python train.py --d_model=128 --d_expert=32 --normalize_top_k=true --init_std_o=0.0 --seq_len=512
Below are experts of layer 5 (counted from 0) of a mixture-of-experts language model. Rows are named router (the router's row for the expert), gate (a neuron's input weights, with its number), up (a neuron's input weights, with its number), down (a neuron's output weights, with its number) and show model dimensions 0-127. Each number is 500 + 25 x the weight over its row's rms, rounded and kept within 0 to 999. Numbers have three digits each.
Before each expert's rows: a language model's description of what the expert responds to; "comes before" lists some tokens at least twice as common just after its tokens as in all text. This comes from a sample of Wikipedia text that the model never trained on. Tokens count by the router's weight.

# expert 33
What it handles: Mid-word ec, ut, un. Second-syllable pieces such as ec, ut, et, and word-initial un, al, ar, dis, e.g. "S|ec|retary", "Sp|ec|ies", "Evol|ut|ion".
comes before: "t", "c", "e", "ch", "n", "ion"
router:502455485503508451522521495469530467515500513507518453511527498511501495476463508514492468499476524503499448504498491490515481490493520513466494453456513544513504562474466536493504511508496554492492482503490474463473456538494458526472468537492446511510540500506529539467503522461501518505457469512505478547504518472536534490491510465514516512516526488478520460509532480509491485527483
gate0:507493521511492530481492493509509505496514502549516482460473472468515535478516540499500501509517531486537500495524494474495506539494501525484519465565535480495521500487466497518453455494476511504505556484513428484524520533480555461482500510504502517492527500476519517494481483453538503458489498557523486515535471479538500506519474489564508457506484494538495503483502477510482493493460
up0:460529499539481513511483522495504549527492495515459508507497484528491451491536486530476486461489527500491463486537464488468496493462488464481501504503515467494522430505474523487525490507527504541526496522543499480551499507510474519504484482496477468494493546497485569517493505487495497494530484505520469481464540520479506487485512552488454511503561517508492494467520447514530525480488
down0:495494536461553478469506481495518531529449451505477516521519498496493455500489452497521496430499509536484485508482521498466477518554525468520468495479533505461534485457557484546493515468511508483487467480501533488508499507488486485465491534490508512462489443482469523539534536536491482507529499515506498474506493516497476505523504500509502459515548501524515495510496466508468494495500

# expert 17
What it handles: Word-start fragments. Word-initial pieces like ex, con, res, stud and mid-word on, em, op after a capital or short stem, e.g. helic|op|ter, Rep|ubl|ican, o|ld.
comes before: "p", "y", "t", "per", "n", "ic"
router:544500513471478498505565500536461560527494528488492506460456495481496527507461491469501486496541514508530473473506515520498509495478472509538512503478509506523541517518470496495497527497490495477500559527488496515519484495503559522485480517507472484491473495511460496498501461489478554478504501455545508493472534538522489517534498463480562479518468491455487476522510476460505481519505
gate7:526567530522469526532514518514458524507492525507496547512463504479525537481484531503530472532548479537495527507467498501581537505526491457518501487481464483523504548515464501511488496507474488485488550524516506475535489484493521503488537495491536510509475491518486503518492488471502494499503533476501556522466513479515480535480479475535560503482492521476508526481518514502522482503526
up7:522503471417508522446473510484479445487473517522531472496522513500533486479461507509475494500490512496524538530478461482497513507503496492486493477492490510545473500490479489484481493481505483473466498461448529450487494541524551493524492453476486501497531482476499444499470495515507458482513479489505492473513509513472495473516508528477494489496464479509502505520468560434485488506476
down7:523486519521478500486527502523525536468526529487480497465492521456536502494470490469527527520510508513473478501465503495491524502491493457508504495497511491544508529492493507525455514525517513499503476486504479506578520520518455527462491536473475444508427522506491531505541534480477473533507512515462508464509487517490491515488479504532556484487524541494511522489502517442475508482543

# expert 29
What it handles: Auxiliaries and function words. Auxiliaries, negation and connectives inside clauses (was, be, had, not, to, and, or, but) and adverb endings like -ly in Additional|ly, lik|ely.
comes before: " the", " a", " be", " s", " been", " m"
router:518465513488463491514486498521478526504491484525507488520451544512507512511503489492481474513510468494480553473516527483495499511496487479529515514439464453533498477534476465482523469534479498496537445534503528513492512532468457491541534512538496539480515492537540495529465470502510491530525511482514491500454500473535487495445495506471480533500474475464491502512488462492460471469493
gate1:503523482553501483497501488510483542560496477481491489486477498511559489454529500530495528529508517501515556490432484480529477502493514525514510473457529486489541467493511500515496519517489511536537533483488493493518522507538480546551486482487521544474480508499505487518513507486539483495479501474516503472474453542472499510476514538501564532497509502514475480462465484472473492509508
up1:442487487511507467498499491517484517495520493495469543536468507545457482514538530512511496522540483488478525500491544534490510499494495487571475506508509529530490500515486496467479526493487477504489485534512531527528498480456487525499574547476483477483529466489488495480510512500487489480535479507525510477518504489501434551515536506468507542491481500519504565503516471484493526472512
down1:505529536480481452513495533513500506523501435453492491525515481507499519466509504488498497519521542501529508483445510492510505514498464515478504502461525520510488466500535511485527486529513521524451516501506501493547492514464497498533534481554515518471482489522501496474472557506500513493543458513554540497474453485506481487484527437489526502511473530482473486495531475520470495504450

# expert 41
What it handles: Capitals and acronyms. Single capital letters inside acronyms and codes (A|U|RA, C|I|O, S|I|ADH), the pronoun I, and symbols like {, _, $, backslash.
comes before: "A", "S", " |", "I", "N", ")"
router:520487527527512522504486527465497475506466468467492470499484512515504512502497535512548525503483529493457487493500526496474443511502500502525461448547523482479525485484534481520521514531498495551538522477497459519518459480550507532503495469485530535520507503488469500533508509510530510505495476450485465546522546540500525501514495449554505522501497506502527535511532475487498529495538
gate2:503542479479473481497499479508537521488475469494506521516494490488494512501512507519543475489513468495520516538471506487552472506502516465472494478502499498537534472478503575511440485504543512463479476526509514516485498495527532491501509536489554506512512486495521516575513431537509496504457514475552501548492523517480501538519515490512490507529480510540518508468529487501512466504479
up2:439478468535508489518510546507510510506516487504475504476514512502551543512519513467516491461514532504501475499504514521509496484502495505507523481511511481567506512522515534537486498472517514515573497507521550557484496530531507500482496525503497490523490476544451504505505534464502494507544481497468475497520466521502541552499481504499440538496484531531523490481445480503491493492531
down2:484551498516503459439535536519496542486506502442515497513521474511506503497505456488474522552486519526522483477501517490515510496496512485516489471508545488523527481481469529539509485551498493499511478492518465498483482474538523431488493524507525503504488499493512468549488447500522513484518508469504521519534493543513478495513480549480515531506524529502522516475528452482511548536521

# expert 26
What it handles: Name and word endings. Final pieces completing proper names and nationality words, e.g. San Anton-io, Vietnames-e, Dyl-an, United States.
comes before: ",", " |", " (", "\n", " C", " M"
router:480490527524534472488489467514524491458528513512487527487526516514495537560467480547482490522455468471463522523497471476517530515463514459522536523526460511525529476484513528549511522498479470495476509497512511508533515479497490507478476439511514514535517504541514566514526494478479514553483494507494503523532475501501487506500510477488528476497493512484539510479449533512549489511494
gate1:493516496533514507469553416548511516537513475490494527506510503493514511552503462477496494480495471456471536504494513474516487451510503490507505548479477492539541491488483488521511481483487541460474473510495525522460472489489449507522437476536501528489503489534531478479508494480533533509467507492531501483483509472490479480481517501493517514488466490498478453468496518514472538499479
up1:492488510475520475507458462528483525479465493480531464528467448474469510480500510530484509529472500472496539515475495492511464503553499496485458548456448551534494511492471528496505489541522485527512510487520480491473503487492488453506472522486512532448489523529510467502506501481475449474543511526510466526528469499525508503485475484512483513449511499477519501481500527504524542527506
down1:460512494469482517472501471470501516478453522555517502499494480468527518497515531501504509490474524485478472458495481468495497494511534453504490465484450529502497507482480474492520513542470476454499515522488472481494535490506508544564490496508471481492530457445493503512525582511491492473520520505497489502519534514484503540503522492492490505494479512499529497535506502462438476545485

# expert 48
What it handles: Word-middle er/it pieces. Middle or ending pieces in longer words, such as post-er-ior, d-er-ived, sens-it-ive, e-ach, Sorcer-er.
comes before: "t", " of", "ted", "f", "ing", " to"
router:541467493475488442486537487484506539506507501507505500500492468429493546515465447490537478478467485478480515517479485510490494507526496503521485504499536502509479536466481495482490522542469475531489460512500511473481504497481474473481498502438507475509461506483485452488490497540475544494516536542467473483512511521546494487517532445499488546534490513504532467498505472504470509507482
gate7:559432489502464499516540503522498479476480522523484460497507529519466499527483483502502510486505469475494529513531505466536484478491530457480496473516504497530545496491476469480534490524456531498541507520479508488518518472493509471426504507477508490467471521524531498508510495493541517522482510518465465530489503497516523535492473477505467490534451486505450494495552494480462511523522
up7:503496479471445466470467486483511525525498528499521470472509523467503499530517468488496485498476511477543526526479496469503522509522504453448560503494472508508471539481473496498477512470469518534468458526512515508500510556465528512528483516471512488447473485518503453520485511500492510532486456516521505476508536471453469497492489496516478498503472516544523458529472510493513521495453
down7:474497506489495521495445475516507518523492489542534501523512493531541473561486524501474510518491532516533547519499501531471507513486502474522501470471476492481518524521511513533509496485502505506524553499500506492477513546469507467484500506470568462518533507515504483497485482491484515466493430516570501489535467482493475464520477508499480461492512475517472493551466536532488475506521

# expert 18
What it handles: Word-initial verb stems. Opening stems of common verbs and nouns after articles or "to", such as att-ends, re-, cont-, serv-, disg-u-ising.
comes before: "ed", "ing", "ent", "ro", "es", "it"
router:458522541481492517527488515543492507503561501497458545491511495500509504496544504513523487491495445518509528466513480554469496478483494489521471499476492504459508519499497465525521484481533542509460476504503493521504475524462467495477521503516485479480523435525496489471454527515491431477511481521472505500510489510503507482519526458501545510527521521480485491470530512489453493443489
gate1:523529496494490512506469453551464517487452507462487532445455515484521477497495568503484493516482519483540493499494490486462516456505512472517493513534469537453436505486502485473509500469519491561507502489494518533507464503484506496507524519498503488512450449524517503485521475512502462456484520507466489496504510461501505507509530479469477516511513493518553496463493520480481469500522
up1:481479487508498522524520494515531495520489502487499463485502469526503475505513496503499504458495485500482518497450502494510490525491460502511475489540481497480520476480458500464539499468520532508462511463482488465485482466449463522519497470499536483543460493442475485527463507480501525504493531545497516553509483461516493469489501517568457508508527492470541467449509451486481478488477
down1:550492543487508457485562535464499495513496474491490489470507550477460508519497527511470497487514485519518522523507481512515498509489449489486513474537477533491512502510500468510521508521471494528506522475505486480470535561495541534499500484453480547525478518551535449546503519514470483502452516517493498529506541522507496456527479486506514511479476533492495531472494478483538512494485

# expert 30
What it handles: Digits in numbers. Digit tokens in numbers, dates, scores, coordinates and table statistics, such as 4 in 40°38′, 200-8, 5–7.
comes before: " |", ".", "–", ";", "0", "9"
router:539489476530507498476531515487492482522524471504506478478508548485512492481463511530532495504528544476531558462496530540469480506488487499492497500506468522489502511504503523497491515484491530543484528453513500542473515491546519515498511446513523522534504480528469526543496496532562516510515547476469510506518526472482511461518472480514518508479522530501556539458518468520466514513498
gate1:522541514498521526493524538507511494515503493530474535496545489555494498519479446496535495448517495501480539489520501501552491464488538497478479442462464518488512489485495516499507470513445511510523527507487492541512463505508512508542519570491482504513520493489467503491483539501530545488486500507506517497528548527473453488508467515482495537461476497511552534489482507476503486495493
up1:481525460514472491513492517515458512501467494448516514495499530467474483488542532508518511496504471536502480514479496463487489542470480486470532477496506527523498536469536547430522480507542513523510516475478478476473459505510536530485546519499498505532543508458522486487522495501524482505520541506470503543515513504483473509511523488506462510532506479532482443480476463494486518509549
down1:515508480468503485514553478516530521466464509556477498517500480495503453487539503485506477546490508487531541490489541535475487515514489488520506497516490497518472528466488472476448515454529522502497493481504511514479516516478494538508500514529520523488483537547521563515498532495531530517515491499470492455501517539513527506512451478481518465496530438462504475495451500487480510480472

# expert 25
What it handles: Dates, digits, separators. Final year digits in dates and spans like 1880 or 2014, month names, plus table pipes, colons and semicolons in infoboxes.
comes before: " ", "–", ",", " |", ")\n", "\n"
router:525542465536530469495521461528494489471480483509445514496533501540462502483503528480513449521461479500495522514453500534466506511505471500525506457532525503517491457517455505502490499458494487543535484466528459487503521454522507502563495475475525464464486516501492517520519531484497486536497475480515501535470524471485507478498505475522525512488501497531523510521476498494503478563512
gate3:518505488477467489515512468498531521493526492481476491473467507505483527514490497485489533513516498544495512515527505489518519498497457511532504506494484468528503529489509484515469526491492525517486501504514512469475480486527545500543489524518509531538503425478524519492528517483509476541542510432502474496445526487478517482461475480485515535533536462465534466550450503533490541459502
up3:547521497469483502514486525498506476587558490493537495520508502499538549505513502510486496494489528525514473528496475502458537488461500502511494524474501488511533489490482489499506507477486475521551540489557503523477501499528550501489540521481521466526495496459557511510473474458483494513460511516483500513446515534482482490483501496483505514540493500467499521466482479535498473536529
down3:531470474511476476511520497491469505469495493473506483527503509494537503539525522509511528508535541520512516459525502525474565536496483521495507470495503478501469523475516489548496511512509508466494487531522551536515528503500521525496513488497515530537511500487488480444462504501460526516519452500529468490463503473466551468488471515515534490530542508489541542523491493461561490510506

# expert 51
What it handles: Table and infobox separators. Pipes, colons, dashes and heading equals signs that structure tables and infobox fields, e.g. "Position:", "Coordinates:", a leading list dash.
comes before: " ", " T", " S", " L", " P", " M"
router:537533496530558464487490467534476493522515480522495517498522512492492473480489536480472494536487468475439534464474504482499533535476492513485510513519524535516453489481481519470516516466488494495529507458509487487507524462519494455505500526507504487524464503510527511490491488466522466499499450496520553519453545468512490497487497470490533496501508490549485484536480564497527458521494
gate3:511535488457534513503515476471481512510466483488526490483543504480537510495514502518498503473497512503537459545471549519505501498486496517516486534503519505521501486486484502428478500464461469531507516523499452495501463483536503520508489537528480503490515515510480502495466524495572454497473546487490509417501525487493512504454505536499486477486498495486485519524503543455507453509514
up3:510524468487508512489482486531491479543492479481459458526530557474488522509556473439510490493494488488514475506503518467491470507454493498507528478497501486464506476528502505502483444482518490532462454515519506492485500516530512492484495498471485464478525471480483532470473550529499548522490486480525545483474524520488554493493525507510504501489479507579493470504486519491501472485542
down3:501506495560503474490498489526495479479514499476476521553465467476525476476467476533536484507464520494489530492438503516514552515513484473497492476479516511441465496526511501531538488542541463522487501499526500496489500471495469503514462487484462497488511516550500436489534502501473536511467500504519525515515477473496496489503499475502555517468519541480477456520488516464532499482499

# expert 7
What it handles: Infobox field endings. Final pieces of words ending infobox or table fields before colons or line breaks, such as career, Rosids, closing parentheses, percent signs.
comes before: ":", "\n", " |", "==\n", ")\n", " ("
router:516536491477501463475496523479483499496508474552523510479514548521508524467505505503489498544536507498494516511548506485504515571537519479490499502532495486480532461510501527496503458451458504541476526510519488484489485480537523488463485476479545477480492497530572523489538536501459513509459509522504517535511529509488470483493517457524484495524502491533554524511492501488490506485460
gate23:483542465535543492460528534512495505558536505506516481489512539472539471505473490513539499513527548493478492548479482515499546522544506507506482512470511462506551485496483523501503474487479497531528503523537496496477488484530483481490469507509538504492476430492531523515526523473492486492507509528484504451561535527537498514517491466490490486484506444488503510468510521524501518489502
up23:535484495506530487482485465547496447509463542484516488508494519526523544498485505523523503470515493486522498457481517506496507520499437497490457552476496524493475500528446530486504479506479501500497501522526502470463450498467541452467493488503469488513519497491535519526499510485543507524490501503486503494525499498535544548535493557479511523491493538538496480474438508509484503506467
down23:518477517556487538511553475516445533504524459486492529456488441488481490501504493507480490492457461500499483487512495496471468505514502471501485509511525534488539499496505486464471568465547442488480491460518534493491528516485468516493523490502514531483496504506508484503513521502472471511457492442489508520521508473467488488512513527458557464456505494493503492520485486515493477488519